config.yaml
d_shared_expert: 64
balance_loss: 0.00139
router_logit_norm: 1.5
n_groups: 8
shared_expert_gate: true
init_std_router: 0.0277
lr_router: 0.000551
norm: "layernorm"
norm_eps: 1e-06
tie_embeddings: false
beta2: 0.99
batch_tokens: [32768, 65536]
seq_len: 256
steps: 8707
dataset: "wikipedia_en"
Below are experts of layer 5 (counted from 0) of a mixture-of-experts language model. Rows are named router (the router's row for the expert), gate (a neuron's input weights, with its number), up (a neuron's input weights, with its number), down (a neuron's output weights, with its number) and show model dimensions 0-127. Each number is 128 + 24 x the weight over its row's rms, rounded and kept within 0 to 255. Numbers have three digits each.
After each expert's rows: "comes after" lists some tokens at least twice as common just before its tokens as in all text. This comes from a sample of Wikipedia text that the model never trained on. Tokens count by the router's weight.

# expert 6
router:167121135139129165156142139110125116148082109153147103100135105106145120121164157137095114146137167158125138125133101121123170145115081140073090122108102137133171110120155129150126124108130113132088132129106080114107160117145130123121153125108104130140143073183157147094119132123152127096117139166144151145089134092085104141149171164097145152186093115111129143121146099147154148103121
gate0:146091102145114129110133118160098151153066105136114134160143172133154167096121104144131155100138114127176121157137126120107170145095087152123148130114108161106138116145104122106118122133133153119130143131100101133146126112159140110118084118119147113082140133132092150141123126103136158110130089155144118144119120114106158126134179124112161134095102129186146089100143115220134122089131
up0:124149125147090119116106149168114141127121153134138119152124149128120149089103132129131160053129112123175121153135112131142166129120080168123137146137127154136152139122161137127116125135098146121122156135101124131128137098165103143105067104106183156088157115091107173133128166101111166107135090123117109125122097082108138108131130148141130122101116104190168111119155120152173115103099
down0:123147157098125189125139117121123143105071112141097126108104128124144148095133126097132159137105142104091133145162153104171073148150088120159145102136132146137112132066130139155166129120111132128180115116164141120126107131168125159138115130137088121165118109104116122154109147134189098168112120136139136104116122143150142132093121163136059126141134106113091094133122146113148134152100
gate1:105161172121137131103152152117140116114108119145177105209146119113108082148157119110113133134180100130124124082149119166093100103110143119111100079084132104112118114128146147135108140154134126106138104142104134168122161110097116118139103119133149165077112118146151143116113115110092085120106156146128148108132106128149161150151121145146077148145127159127176142160115140136149108150143
up1:138076116122116135118144107114114127114159117128073156069100121149155124110078162126132151098094192120154164130100123137146155145138118175156184138150145097146115115140130144105106099140121134134111169143140153116163136135142145132099119138133093117101140155130098096130167145142158135130119123117100139106152118124103143114094123077135186097140140109141127091126121115108094126155173
down1:102098077122163116107135116126121171148150126131099158158122157150110153125130132131140098170103137101086142125160138127127160110139132142097173157153155099125132104142139105168141158128146175092158097110126120121135114126146138165142154100131145153117118150100099105123129144142159125103181145105106112094132095157135136126131057100094161110100092149117140083138143157085101113138133
comes after: " ", "\n", ".", ")", " Nominated", "s."

# expert 22
router:139145107143146168144116186137124136146137119133125139108101121134145107176149135092078147116123149100097102141134114078115161126089184155099148157117115127141146115138111118106156149117113143177090102104146081118130155113158124156136144133096110087101128102102116125106121101092148142108149108127108171162115145113102131141163130147080092135134111142132151155084153133167126168150107
gate0:122118166126072111121153092127123131128147110130097127134171107145104127122097115106164149108100108098100125116177118152109115113107128124093113100138134136151072106140092094182136138145155090128153181157136155083113139129116082134129088126164103152128136138110097144138133160112129132121092137144150111128161124170130134122131150156145130111138177134078138174153133139140114126131185
up0:153103133141164146126098146136066134089101135146143118159130120141168116155110093174146112152156119130155102121117109129079124131107125150178125144141140143092119131159108090114120095123098126142124111140154140184108137115122045095138143125141134154120093152120116124142123107127131132169112091176112125136144133139071138121114156130103174128138115170123139089101129170133106126154123
down0:141109128110110117123155176111106119125164141072084139131123117110104097127131163185117182114111122121116096104106111116145109108161119150162145119143153116117104106111170133093122106160110135100126128086147130127153174158136117138130122123125138129116150111141108122148075132142125147137123133137125159136082136173193071113122091151151143134111159092099090160161123104113144122162122
gate1:129127138143112120115110164158162132108122111137182108169137124097118109122145115107120172112159141148112112143148132117101106131160109129120107152140128147140132180120140143162119164102139102098101102132170144153095156095110103082147107137093080144166109102102131154138127122101106137089133158148084136144103177152169106151118107154091102165102102166151128105111138116152122151085115
up1:133117133114097110151133099147157117153110112079143129116108121106143088124118097099103149152143101166153170179148087106098110150151091177179136138130083137122142099117157095132146173117149136125130142133143133119121111130137142144122117118130121157211156123079066147117148126086121135097116142122099159145100131114104138132164124129111133136130137111095111126113181138132149150120127
down1:130081109160141139135176140098129122117134135093078121124145133143123122165089120210140144132113129118107114167141130123116093135130077101127119143128131084138119107112091157139123114155102089112094136120092127131130203089153170147156142128151125152122157130153122114112169134095181132158154115147115139117133133107139118156105141146086103143129138104148138090131143166123117096128112
comes after: " ", " |", " 0", " —", " 1", " 0;"

# expert 15
router:124146117157089122147121136112107166089134125112145095111117150147139078144098113136152131127150102119121185109146158170093103125119152125127129153092103127110112172139185124143123110119101112119142127145134105163109124110100108118158122141174087122150116077109126122129113099143166104156134090140161132099161097173073118117128128165139143114101144127134150084126114155156155143169098
gate0:116111102167117098098139134126094143097070129131126118134151200128117157109108136149099165125142117148146149149115150133122176099113075135140109111127123121125081108122148092120098120178158164100136082150141086112138124136154132126112127157097124139116143113117129053118144135156100138151112134149122150141128103125110160094167167166132160110135147117139123127139167162129139090126122
up0:124170100106126128151095152110104145124145108129138112118123125135156130115122108105130120127141104138126164156111112126158118100143123093147115107145136137140110141091160099125103139176177181098123114179126131128130152158124116172083130101128097177137141153089175074136140137191073105122119129109141089166118104100122120096135126157107150167109163110127099158109149147120118106132123
down0:117140078119141127138132127117108150094134129149131105122105109147076167097116130191112120149128114134154133120126134096150158150129124132124113144127145099096113154088166119121114133133157171131081112149135157092151145140152125081109143136151124095134106162142134096126116134101104094136161127105146140135164134119143186109133117159160145132160092103146111072093135195125082106132151
gate1:107115118139131122105083152113117114160143126130133100118110112171098117111165172142090116117112111161136132122104138118143162205100119162098117147105144180135152147133105105173104162078166146107089159058114111115162112098138087110099149147136125109143109114153138153100150127099141135137148118144141144104112131130130144146153127115098117179115126124137176123136145139129104109140107
up1:157141140115112159161140088130154068110081124138138154093130125113170140066110126123128161137136147128137081109198113136118128104156147117140138087134107149104116058129109125077157115125123132140109106169126162139140106136151148131121133109138163120131154125168127129130130103159106104133123165092126151143122124123107129118141195125145128089152088137138115141083124115120164144125137
down1:127151108097129112149113151123103136157126161135132161118149131127150111100071159166164140105161136085143112108102144142218151113116174107096106119159102126159174097127140166082159139143113117118107143104107100141146107125136129108106123126133132134076129123116097161128119136121125132120133109130146133148107103104118162139110126135128143137098071129097113128151159201141133151139124
comes after: " in", " January", " October", " November", " on", " December"

# expert 42
router:146147142114117127163141135158131116118124120179143138137108070109173121116143182140104115096101099138114120159123128149179098123137094126150098132135113144088110113173109128107092105136151140142140130172130140111125128101097121126169182152084169164130131102154136122159130099143092115138101144133088103082145103106107125143150135092095148162117092098124120156164132149092129136137123
gate0:171141088140145143102128187122084135146143091132108180113097126120122130133135151128105134139089117115119142168112139145149127115111142100133129117101119122117095179087121117121162153121130118116146140171095141155123122189076119165159105140141129134151106159106121138138142147131082146114179142089141100093154120117160148081125139115121092121076116142126147154146126129136123080099148
up0:104109095088158084088140104179138099116146149136149128103144139093156161117101114164109173155147141116114155121139093144072122125108110150124111148124127119106158113090116147069094128098110130112167146150141145117176150152123091146103151128151118149113157166136150159107109106135091122131108138146111133105118122167164127121132155131168119115100164134176110144120131116127159090126110
down0:112116157104109125125156173143106131138143097193122101091146112111176138086137122124124141165105121142083141118076162163093140125089135133069111175146077112121139107102126160118136152129112129134133098140173108184134103112125112154100087121147124179152141088154144136155140120138139131136115112151098100110137116125140136118140121132146121123100151139105163161126134143113136082144139
gate1:129115127132125135153101113128161171111112098129111151114162135140083175102128145117136137095115154139133099154066129114126127074176099167129130098138137132149125121137161136143088154162091158127171166130104152114124120108116150155164075120110121140132167123092138160136111142126153088092173128158087121135118115134167163112147124104119096137130133120111124118152089161136116102102095
up1:106113136123129125116145133147129109123132161115140086134121113123166117155133114114132141161131091131123150076172167100138132168103159106136115154135140124111131104128073097117143099130158089105121098121159122095137142143151114108079198144149130121157134143170155084118149122133091176152104141084160133124148125129108089126088133167140167106106128158122089138116142095126109167148122
down1:119132106101073103124125142123135137123160121168169115097143153108192093145158128092101110140138096122114116160156099094121096178106122111123124152118108087114162149117146150133139151114145111144139142130129113115160134171119130101092156110166159147169161166138134113133125161117170123124127141128109101124173147170112107102094122114157117089106103119118116145132156136121126133088067
comes after: "\n", "-", "|", " No.", "==See", " Register"

# expert 33
router:142114134096128161104121140151121091102131091116153087115069168137158120171135089165125171166119099130153125114184165104119130154124129128136133141143146114127120127130110124077115119139152145139137124106108141121143074165106102159132161156091163141149097140135108133147155080136152149125142121102178135143123129101090133122084164121110143084126108124133103119110134143185100131126130
gate0:142095172113146157176128142124144117128096105122135124103137150106112097125179139099095145133150099113096107130119141128120097124111132109122120160168150090135103111081126180159111100161133132129127149119123170136145120157084106151119176156159131145125148093101161135129118113154113101114118122125150094141131116146095109116132137157119140145113167035154096103136122164151154108137140
up0:125153104125167109125154147118117128126166122141154105152148149115168146080105137152144146136105119070152092134145139156152113102132133128104082105111099112120117120174131116161190094154146124099144131129109118158129121129124161110147107155077146110115111140156161130159154155096111102132120126142103079097125138159153160111109109082163104131105093173118134149135096128163125123086122
down0:153159093121090147138116106112106149103171111117177164141125151142144146149139132153120167128114145110127139106119110130140188163094109134137121100144135134104129161171078092114133091112133124106127082101127093119149139136163119110131160092126120186146103131108107111164121185141102129121079105136138118143089140136124135118079151106124147122150092159128125153129084104117130165114102
gate1:127095096148143155167142100113121122139078157143127108117145119174176125152121121148158101124147151135117108104051137130134102099104150122118155153139114125179156159113123125105134109111147101116120103097115057145113111150148130123114173142116095138132111157140148127060138131132147099102134122171153101147116126108133169133141148123089140128153100097136139138111134124116121164181134
up1:138127129157128104110107062139152122176131113110172088148126097137184177147112104137145136162130121160123148094110109159132126119141143112140115104100112121152149124113127120125140128164147089117117116114114069136100092110116134081101131135095123127172116142136153104094148143121113088119110181166128083122114123155125138142081152114150156104158128151134132149150133143134098140179160
down1:113105120117108135184142128166098137138144094147116129156146138133121139123215099103166137119170154155116073136104115157146110112154138148074137115136134135124150139120091099149123114087181131102157137124146106170134093138170161112106165135121133112137091122126087143116147113133149119115108123108122119127128147087101162132168140139121147122096112109117085124102162127152141138106093
comes after: " |", " 5", " a", " 3", " 6", " 4"

# expert 69
router:146129115154145111156126199135135145113107136142108195137144101112129094135155116138098106100154139179117103129089083117117149126092094156147120152157099152113121100147148107164142185084166143165122126122130110148096139108155094133109133105097149149122124123127121133143107161094145151111130136166155160157123104107107143153142132109119158102125118141102111081105154105110113167131110
gate0:109138130092146131109116148105124125091157141149095135133106158139148137116123166136157115107118142100155100126138117123121146112118163140139185136154143131136091110110156104105146114129100124139114127100132164087127146161126087152099138134183127102109149178120116178134098141196118166188124122155097131120157095126140107112054127102164141107124120114100118127109088125126132114148102
up0:154145136099110078100129115135086102109171112135098152194071132133115109121147118114165113096105112102114121158164105151095147129132138147155157155108098124120146107130165127123156137125138148159116119116142105082115135126105114150091124135148104089125111182130093102134144119123148186197142141126107136132131166133130117134104189105123110111125146119134126158126110107134124148168115
down0:154170146143117128152171124126119095107114151135102119111119139156080134160148145154143103075101094127130111155131126119090113155149104105172121141140165159123176109134147117157160131159141151141102126156176125124082100134113153143114130094133135082117152111107131118151089085112133093152109145141134133116117111055140147114099122123148127116196113132096091149124108110107128148129130
gate1:145120133130137089129144106142101142170145136107087122102075150158109088159190139086126117135116101134125105117137132154150111083131127098150109124038107094108161175104128153124118124117175141094128114143152098120143098140102138140118132154118121152143134132168136077139164101144138135111100169120129140133112134106161123150122150120136114162148138144169123126170118127096117158131125
up1:124133150122164195151130120154130126115110108119176123152120131111115202099112096141135135103133130089138121116160163143120107096144148103125129112141149167164117131131136096114171150133107108120128105137144117159107126147124127094119143148159091110110109109099150143093105123133100122178176113087065118132103154112132121086138151115151122111104112119120133153116102185165139109162102
down1:134117124129112122126131129158151145121115129105129132123097142118141159120121070117126062141106155090111138165096143170146156099131152098083166123165146106155107115142109119158096130141141149144129144093117148085123119125131128146142099143116099092155110193094147137094135144101065122155140173150104118108163168149145139137087132160093094127115149146124114110121158144105128163131141
comes after: "\n", ")", "i", " ", "a", "\""

# expert 67
router:159131128141117161128101191098113147149154128122108122130162098134112113146108093144104120123155093113131118159153116107106153100102148104118098137090108167112149063148108106159160124119114159148113088114157103105122125122165084105126116124124161141146104119161162157115089137122148114089117139109112163175097129112127133175161129183112091145130140132110144085127124150146109125115101
gate0:093133150119200132118120116080149103133153091145125148080127118126095120127129164154206123153124098122127150128156121137122128141106131101166083110110113130130106138155123147157058119137124144088155131187120097135113113165113133103107138161152155118182129136173103125115128135107134105128135131121104150071113142132146149123143122131136123126143097145137136096120101161128098128146097
up0:120153151135161148133131121090142105109145113114103123122132103134069110137100122151161153135111135128141130129182118141097156108153131109131110092088096131178125127177070128102148163171124114119129105129154092087132121142123107098103115124139179106164134138163115156117121111123161141181168131099131134108080136122149147136134149139128113159138108155125142089121080130146098163143089
down0:161136106107093115108122121157127156115120127110128134142126159126090176102188118100152127113126108102153140158131131130157162177133110132112098133135085127105102105161165147107094106130159084130139100092122145137158093160183111089122132111134123150127120172150120110142088124104138141140114114135111138100136126126124143133073152160148110184110088122139127124127092174141106146178127
gate1:148191163140133141136120170109116135144108161126180165150122105139142129132125134139120108123140143144125130164102128162136127136131076085085108155134092154135123156112158118131144126163115135149119113136124177171108102073085108096150136147093112140086095115153108134122176130116114145146114118143125120101163138078104111127098118093162156120124107090128145114134126078102146159098132
up1:126114096130146117086087119140128150152168103160125108103136102162157130090118168111146136157126119146132110112126147077142133186131154149101146105166150144110131157139103157123095108111109176114145153094106071115127123116127129164129129174112147113140130127090103130147147118151101118131144091095165143138104158165139111133112155140130114111086146112154157163099117147140138102084076
down1:160143139112099112144105147117106147117164141134110124126124108163131086167162081135134096100110113133132180147158120090113149140151134093147136140125100137139089130111119154144114153125178147158147126159075158109117140102098123172130135074131119158146135114102122127130151135168171142118156137075107162106137111119093112113122098152091114104101126135113111081157165138098168136135146
comes after: " |", " ", ")", "\"", "°W", "5)"

# expert 64
router:158156158130092148144124141130100144152059114120104154122132106142135150160177126178104133092169090164104108145158128113111123132065128119146136179139107122115136086152139132150098123133145156121136080147154109155121108145132144112137184115126133157134127133117153100075103128160135143091136136115129158180121140105164133097136118166148110124135116095121112082117132115120112137134107
gate0:116143126157136150159092124146133135107142126102140118129164111084132132121133182104089184122140100160086132107091172138152088125105150132119111129147132168111135115111092140143128165101082139114123135150111128150082101125163130115139143209127112094174161137123134115129111139116108144080126153117114136144091098104162125135130154111130099118147120149095116122132116131182125124168103
up0:141140102093159106161130175175140104102099121102124133138120140133138123093109089161155115143104143100161111148170116083120149142157140095157134124142148108124104125124124139156185166145148078120085112113131177082084156160117120149119136113114100118107118119122141142139120136110140116175148134169133112128140129155095127148115096154114163113153066157122094149109111123130144090126112
down0:115123112132119097131136153106111104133144106130133154112097113111144129100157147136101150106126120102147123084089194127155144139123133139141121160147129113112108146124099177110128101125080144131060091094131131128119153124139113119151166175140116129060089142149171133136146167164159104142147115132138122123158151119118172117117143150130111181094121105079158128128113149149158157109124
gate1:100119158144109130124140108180159129165102122151119151103168122169133149141130118111159090157112108115084115106144143113126112182101155146078148148118093134096091113143161142103102144153141143110086112150100146119113132159090116143127096125117109128130112125123116144164104184153141094110131083150138108121189165127141078112129107159096133111134145115119134160135138165108139128099143
up1:107143161110118114173118121141169108164100122141125136118123108136135146119127084140114107159128118125142125117134140094123142122118183126082118156120091144161114136149144100103118151157120121111086106126125160136129126140127103133135080120116124095144108098134134185150123180121134122124155079190178109146118182115132108142078076160084148121158093122129128181148125120128127128101135
down1:167130130137104154103087144105160136147113148135122126140133128135173091144151151132109137137149132060084145168157124119142085074148158127114164156155132147150139126074135120134130145097118166113135138150095148122149165132121106082123080167092155106132107095120130120159089162136105105112128116133148119118140115154104119113133133127154112070125135123122149170143165140117115093085132
comes after: "\n", "\"", "\n ", " 1", " 3", " 2"

# expert 21
router:085091156103150108128126100108127132196111107127088161177095110115100126133085146142106129113135106116178114119111089111110091124094158116120129134121124098167116176153166089169132118172120092114143118117090129119106140095124160118123136113149124115124142076129114161104140141122105117140144127146133133130120146121107135088138150123131129184165176104116107121145150152096146096148135
gate0:110179139143095152132157139114124110117116116127141131119136143113116146141146108158107111128150106097104145125126186099086077094114130162109147146127162154093113156149130183157147123105128115126150123111128149121102137204104149085154108132151104097142093138152146175129138109151171117131097123141125108142102129139174103149150133112130098146098084119118161098114105146112083145100111
up0:117132147142140120133162114086113120143115110101098096139126110136113135124152121126119115098140135090145138114111137113097111093161111142117184142139147154115149150178131142133144156136094121142150098142119109113109139159094157096128089108208147116116146132135146157056164100140152096175110117101135104163104121139191114118135149088174121140163130121132136122106111162108104126105128
down0:112145118130121093138146087130109147140148168128132136146107108150133065095092110130127121152158175133171181112112126143150164130136168161120140162133088133117182104135145121160159149154093133131122098112157138119105161120104131147126118096094120153116129156129096150102092140097102145079130168140088119103111128163094077109113152138155118106121110134143144091144135110143139101144105
gate1:150172173098104144132121139107103107100157114100153140111117152120093164143141152156151095146133089135146144181125117143109128097116112131177123145093135137139135145085107141096145106132180118129163123151141131153141117103128144123119132087093104098111073119145108132138136097098107110112116138150161170155107148096093167171175086154156135120121095138106110135121113108117113159157120
up1:139143139112182107101127151085091129129141128098147139140132137101117102135124155165154127102135124175143147165064100132127155127118104136123108138134144121136158117133135124125144172126134094128151126131140142133175083074143121119070216131137112153096091104138109156166128138145117156169103141115126153114085129119151109117143115143123104130106097116125130071117159140103121112142128
down1:106149105165131149130136130131112140113169158100131134118145143137115101050136181132110090146089109123117142153083119100091111119101109126083094158152095124140141132138082152090142123155097165116116177178145122112167121149136123111146091085120125126157131126142146137153130107111157171089123153179131139125133134156108161126114115154145122124097090138126149128144164111130124104118113
comes after: " the", " and", " to", " a", " of", " for"

# expert 126
router:146135146124126162121111120094095138130147114142149127091082120146174112126125103140137149119118134110115161117138187132151128168099165127149149136117088110108133154097153125126157101111181110114122114152097136114118108141155080131128149122142068132167103089085154148144102120169116124098130116145171142158118151133114122109146117145130192111107108153183102116097082135136129102134120
gate0:153106137116168147132133107131095093150102112123133137124118154137129149168111124161097126174093123150167129107096121134119114189123119079140144137146130112097158126147157180176086098112139137107130113134099130130111125129151091129149148140143128110175164094165131135137134168123134096086082141163133090117138094107131144102103099116079134143157129134159118101148115103123107095137169
up0:161119187150125168110119138147111145133120125100144108148139124153126093099127137093100097139117135057075127144164144118164144129141141108122116121128114172160094142157131128117121123151115133082124142117127134151068137124103148109106161121115134102096091084165125158132138115126150116099137135066101154171163162119139105170135141153128112139110129171101127106126157147156094125123140
down0:116106137113125122118131154100103153159089151098103105148185102171091156131112163157119166144150120134176091137122135169094130093132157141125146160145139140086093111151148130120110153116109143161144145114095135153127132110150103152131106119153139132170122083139086142097144152123124098095112134131110182146095081110122150130171131138101145148103118081106146130083135130124140098131125
gate1:126146132051121141102119130139117135156089152154135133153121163140135142154098140108132063114096077163166149132141147128134126128109136158149112126118088151060146114109124150141115157052130104144107128163103117118144123163131124146123132121155124165132148136113127082116096142154119144131098139161117120112124117165137109135104122166110164130136127097084109121183145133128155117151118
up1:087128111108145146128132144112140133124158097136126108129130123167128176123119140159119129110095171116139136135126147123088159156141185145136132138099101177139096081091130128155137124104135107145112143152086092152094154113175130138164140130135162114150140077123093171101107139131090113128128160172119141125110137117118098130124132150095129182085126100113095126132113079100146172115130
down1:121131157145070136119148078142139116181113116154115133104097130161173164131112084093129118131144100135118140116140164145118145165123127111131150159075120130119109172082115146133109092127134106165109131099143128119136067109116164111124128128109132136125101122123142172139109108130119144168173094139119086128112160147111112141101124133174166120137100166142181145132087144124130116105135
comes after: " |", ":", " /", "|", " 5", ";"

# expert 105
router:127126154101110124143157129136138086193130124103137110144111124149165164106126119144120091117164097076130107116139164115110131131142104126102145122119138161112143088179130115149174126131161112153175107159120150138138098084124076108132098097162143103134138147107131174144140138148131088153139106120153158131148143080105131124099089097156139117167092168132151144099128110119144136151125
gate0:127127160108075134171133081151172132161104114117147132130114171124105105124137124133149098099130177132116139191077144152101108130142125130105117141104142110133171128142144113148136147126152160124151129119160133105097117118140149100149089134137063136163143159126150127108123093132141105119115155165110149140152129117116081110145109079091131086082109160101136131159142103119146114152141
up0:109140144136108133147107125175111176138157132155148117135139148095111093142140160114106142161126135110131127142155120145098129165184155110092171165121110099100122092123141122132136166120132159132110117100151132156120127143108127116165100069163118128116127146124074136090122113114147146111140130102134108151135142101136094092159128130106090109066144148119131163118137102150195094094110
down0:129114168167107114101148068153099128164137163109115091085132151174130121119109140113108147127126179128110172137123139120094114136121093156100082143096136110092186105150107112118099108145157120164152140136185117116134121086150153138140131085162137160174134138099106126148146118154134128134132162141158097115135109129134082156116099121129111120148134112131130100135107142095101119119151
gate1:120130138134141141082158124185152139126123085134137135131170131097152130145141114070158110134128138132096117120137125152127107119114133157127086108154068161123166113076132162136142154113116151125075130091131121150135153149085116184119097140120098167152132087109126100128106143129136131114135149120138087169144124130122095106101147100138138146155130128115092133136104156167113184145104
up1:139139147142120150107164139188152124126115079143159135109158154078156129138129095074138125144125127095101114117172105149105090127133128136103120117134075169135130095116115161128163131135136148114088119091127153137142144159069103160135107135110079159123128101135103153119113133131154132122143119103162103155175145144114107106120098105137124133148107155095117147125102172122125180156134
down1:103111146114158114110124139155161120123124123108107136102113119135103168165101145133152102135077108142157104129105166118152125099134118123157189122123142129156134146160133184127118071124100157117120093134096146159155114116138104156141134110142145087113156147164135130152114126124110105138121116099138098121122072178100091125101117177082133130139104143132145114110143125107198115145156
comes after: " is", " was", " as", " a", " an", "),"

# expert 94
router:108108137136116160112109138129116136111139136139125130098127109179103109133122189105101165115096133116139127159140174161135157112108139140098164168117162094123135174112159151144151127104093077099100135135130143137138165148117134126094113131099087108096130095096130130104103150140107110105134123077140149133133127115148107150121143154107085137141060174137113143084154161126129116152091
gate0:118145123112153164107136118123114112095104100132147106132117145130128173071144117130134129121140107137180104126123167164121125119172102112169113115091160154157131158133103175089145133156124147118139142148158123157129156132128110121128116171099128097073096141135081126122135147097138099107121106119111111077137152127078133131084186115139154140130123147155131154137111186116094107120115
up0:122155100131128069083117128135086129130131145165137119133088154129135108109116114117115093130144146156134079122116134139142116102160148165144153154088135132128169134124116163090127123146124123129119106138124120109165132116130122135085092132072171179123129164136074129130187103177130158151075138108139128102133146095107129130117097121185159105140107133162117132133149139161136142109120
down0:154121106107130118109153120097093135110127133162082174157127149147173114136131144098128095161144112122124125094106147135168173130162111093112093126113107098148168123113141141147150139158100140138110102156111127144140127120136163113087126070120136181124107125126105132092130153173079139173123097111116130128135142128170138105066095121149122179146138142139152119116129120137097148114088
gate1:140135135120134125093123108144122093141135126177116146130126136122127140139152100080163126157099113075092150131170132159158097113110157129110132118187138101136135149119141124070103090127163156131125137111162134128165155143138146158095142157123121121151118121122140197101100089136119145144116109100126143127109086146111180150113129094112131151133127152098073104132092149099095124150152
up1:149157103110170123102115130131131125159104175114151138120105163107094134134104157108134082113122111149149150166101110146123124098128109153134127146141137157119132145147102066138134135152079157127140144147109105168170088150106152086126101124127135124116127157152084132162165126089113132120147143102111133115150105083122095106155126099138149097132120103167172125117196153131113142119092
down1:097160116105139120132147140093139115082145153137134119146175168131139109122141121098107086130117135141157074166126115136163138152125126119106147140158123134112165094159144147115081128143078163146120141121126162141126077131148139129129089115112127118154103160189099145105096164120147126121121138106154150161165086116132094119153123107151075095127143149119114154095133128153089098098130
comes after: ".", "\n", "s.", "/", "a.", ".8"

# expert 27
router:126099142106147058138128117146139166123149154120091149104102152131101124097107140117135163150115142132161126146183126106112121124150133137129106095130172129153099105129115127192094151153107133127162085146155126173129116142125150148125091087139133103087149101102174154081128121123108113152122125146126117122138111149128090103146125105127136122164141087122151181155120134117093133182131
gate0:117141106091117114125097132135136103114155124120119134122097146106118136108091135098137076183141153166113100191119151149146120107173114109118102073109089139124129142140158126141154098150127143170154091139126144176103162131122143140167099136082152132126104154140136153129140128096097158136112082124125116138146153118108169123155145106126114073147113090136170165138125103156112123119138
up0:131156133150120127200121126116139147124150112165104149115170164116123159122123145151109098122158114139159134063146109152107147158116120172106164117112116149114130138132127110134116125125084135118133146077109153112127133144116120061107127106130143127106143122125179124131107118083123094119152123156141111124093102159144075128173119155079152173105128115133099118131148116124136088125180
down0:142148085149147133142130148121106143107119143117138124146126150123146147106095093148110134062093169138131130098109142146135148161115109095176187105131071120132114123155127188135134134127135134180111158115111137149125076124152111129107118123169156118138128100139117081134145132137085119160143132149095146155124098165147107159147125089087099148115141124139122144108071103116119140138157
gate1:136134152154141102152132141114084123128099130100147119174107124097156104120079130124105108112095131136163140135162081116121133139193129132119124164114127154133150090120117144135117118126115136179124100112143132136119103120085187130181129115108160118170120120119171121109148115077128095106138143154177164089156121112111113122148113088145106105141147139115138091142169135138085147119159
up1:121105100119098169090135129113176135139161105164107134087162123166098149132143128122180131153150135124090104133091174139134097131062115161143172084164138117124103144107130129128119131116134099097122163130122111125150132125158113149120141126144109141093158120137105110138117123180130133132123136100066087197114144151126153136108145156140136145139124130122098134106097118107162097122113
down1:132129124108075167137131149124112140132100117117090098091121123128116130149139127116121109189101111135159167176135136149123136117135087180138146117120104135108117122119136130148141153095116090102109129126132144145136118139119072157148118117155116144117106113150135119142129166128078150093110121092113080160126123094135137144172151174139144140134139117183113113070135182121185138106107
comes after: " the", " a", " \"", " and", " an", " ("

# expert 77
router:153160180142123167147172111131096129139122149160098138159145093126103139120140111168104087120128171185137119104086087137163148113104130135176131162130112127153132106152104124109110156133131133167128109162145136176161123095133088109122120081149159113094099140143148157151123112128116110115086148113107154107113147132139152077127107108146110141129095108133151103124144105106118125162161
gate0:121098119096122121116141117103117174132136152159090110080110114123124127123143147110126109115089111139148132192133153141145096118128164140111150096118150136137154115140157082088129149156121088121138109100091111139153121148112138099101169134142169139169161122109156142094113094108104170133133146149114161151111149147125119073143122095146114117127137105182150109129071155170152146132120
up0:122126136133146104134094132124133095125123135079185134164138147137150116163086095154121155152153158117119128079124126108113172145150093111117117147146132108139107164120091155156141122115110152124107140154158170107091141098159132149140103133108104107085080141127095125155144157136160087142125084125119092112151109127131140175096152155118165121130144152078125131132174136092097115117135
down0:088137115133158130127135083124169123149123125177128066152180150101150169136140114116107129128174129131133105101122139133155123125132120110081118099128079127101117058117100148114166124146117125136138178125097146114109154155114069173136117102142134112128119131100152159110081148184138133143148140106136101130140104156119131090109141138128101128135167121130108117125147133117177110129128
gate1:103127118138114114107095100146147132114180176101150123109173149101162122139142140133147106129130101129121110085153125088121114193109149115102144111146137119092117119097124103138109099120174129151134202174136149130134112156095147127106155150070136108114147149110139130193127102090125133142125142146178137127124109102103078141120124155144146117117156121111134139151132115096124117123096
up1:122161089104162118124129170086106138124090100136151116116095130178113127102123135153132134158110129112154157172102135141132100091147146124112122127112149120147112136144104157129167130130075112105103104075086131083136153088161100128161123117177110136129131154138116124084120132160174104135128107110107118155147149162142159136093139128130130089153108139154131175092102139159144133124164
down1:151170140147134170144156131128110180115099141136165123112115086150095124096121164109133152115128170130113114164123115131154103180100094095115122109148167154181122152157111121136136095161175134122085095114117074159132087068115142126113120145111123141136120073109121110146161104133131145102092155145076122123132100106122123127136126128143088125113141123129145138124115131134151166117136
comes after: "\n", ")", "===", " also==", " ===", " =="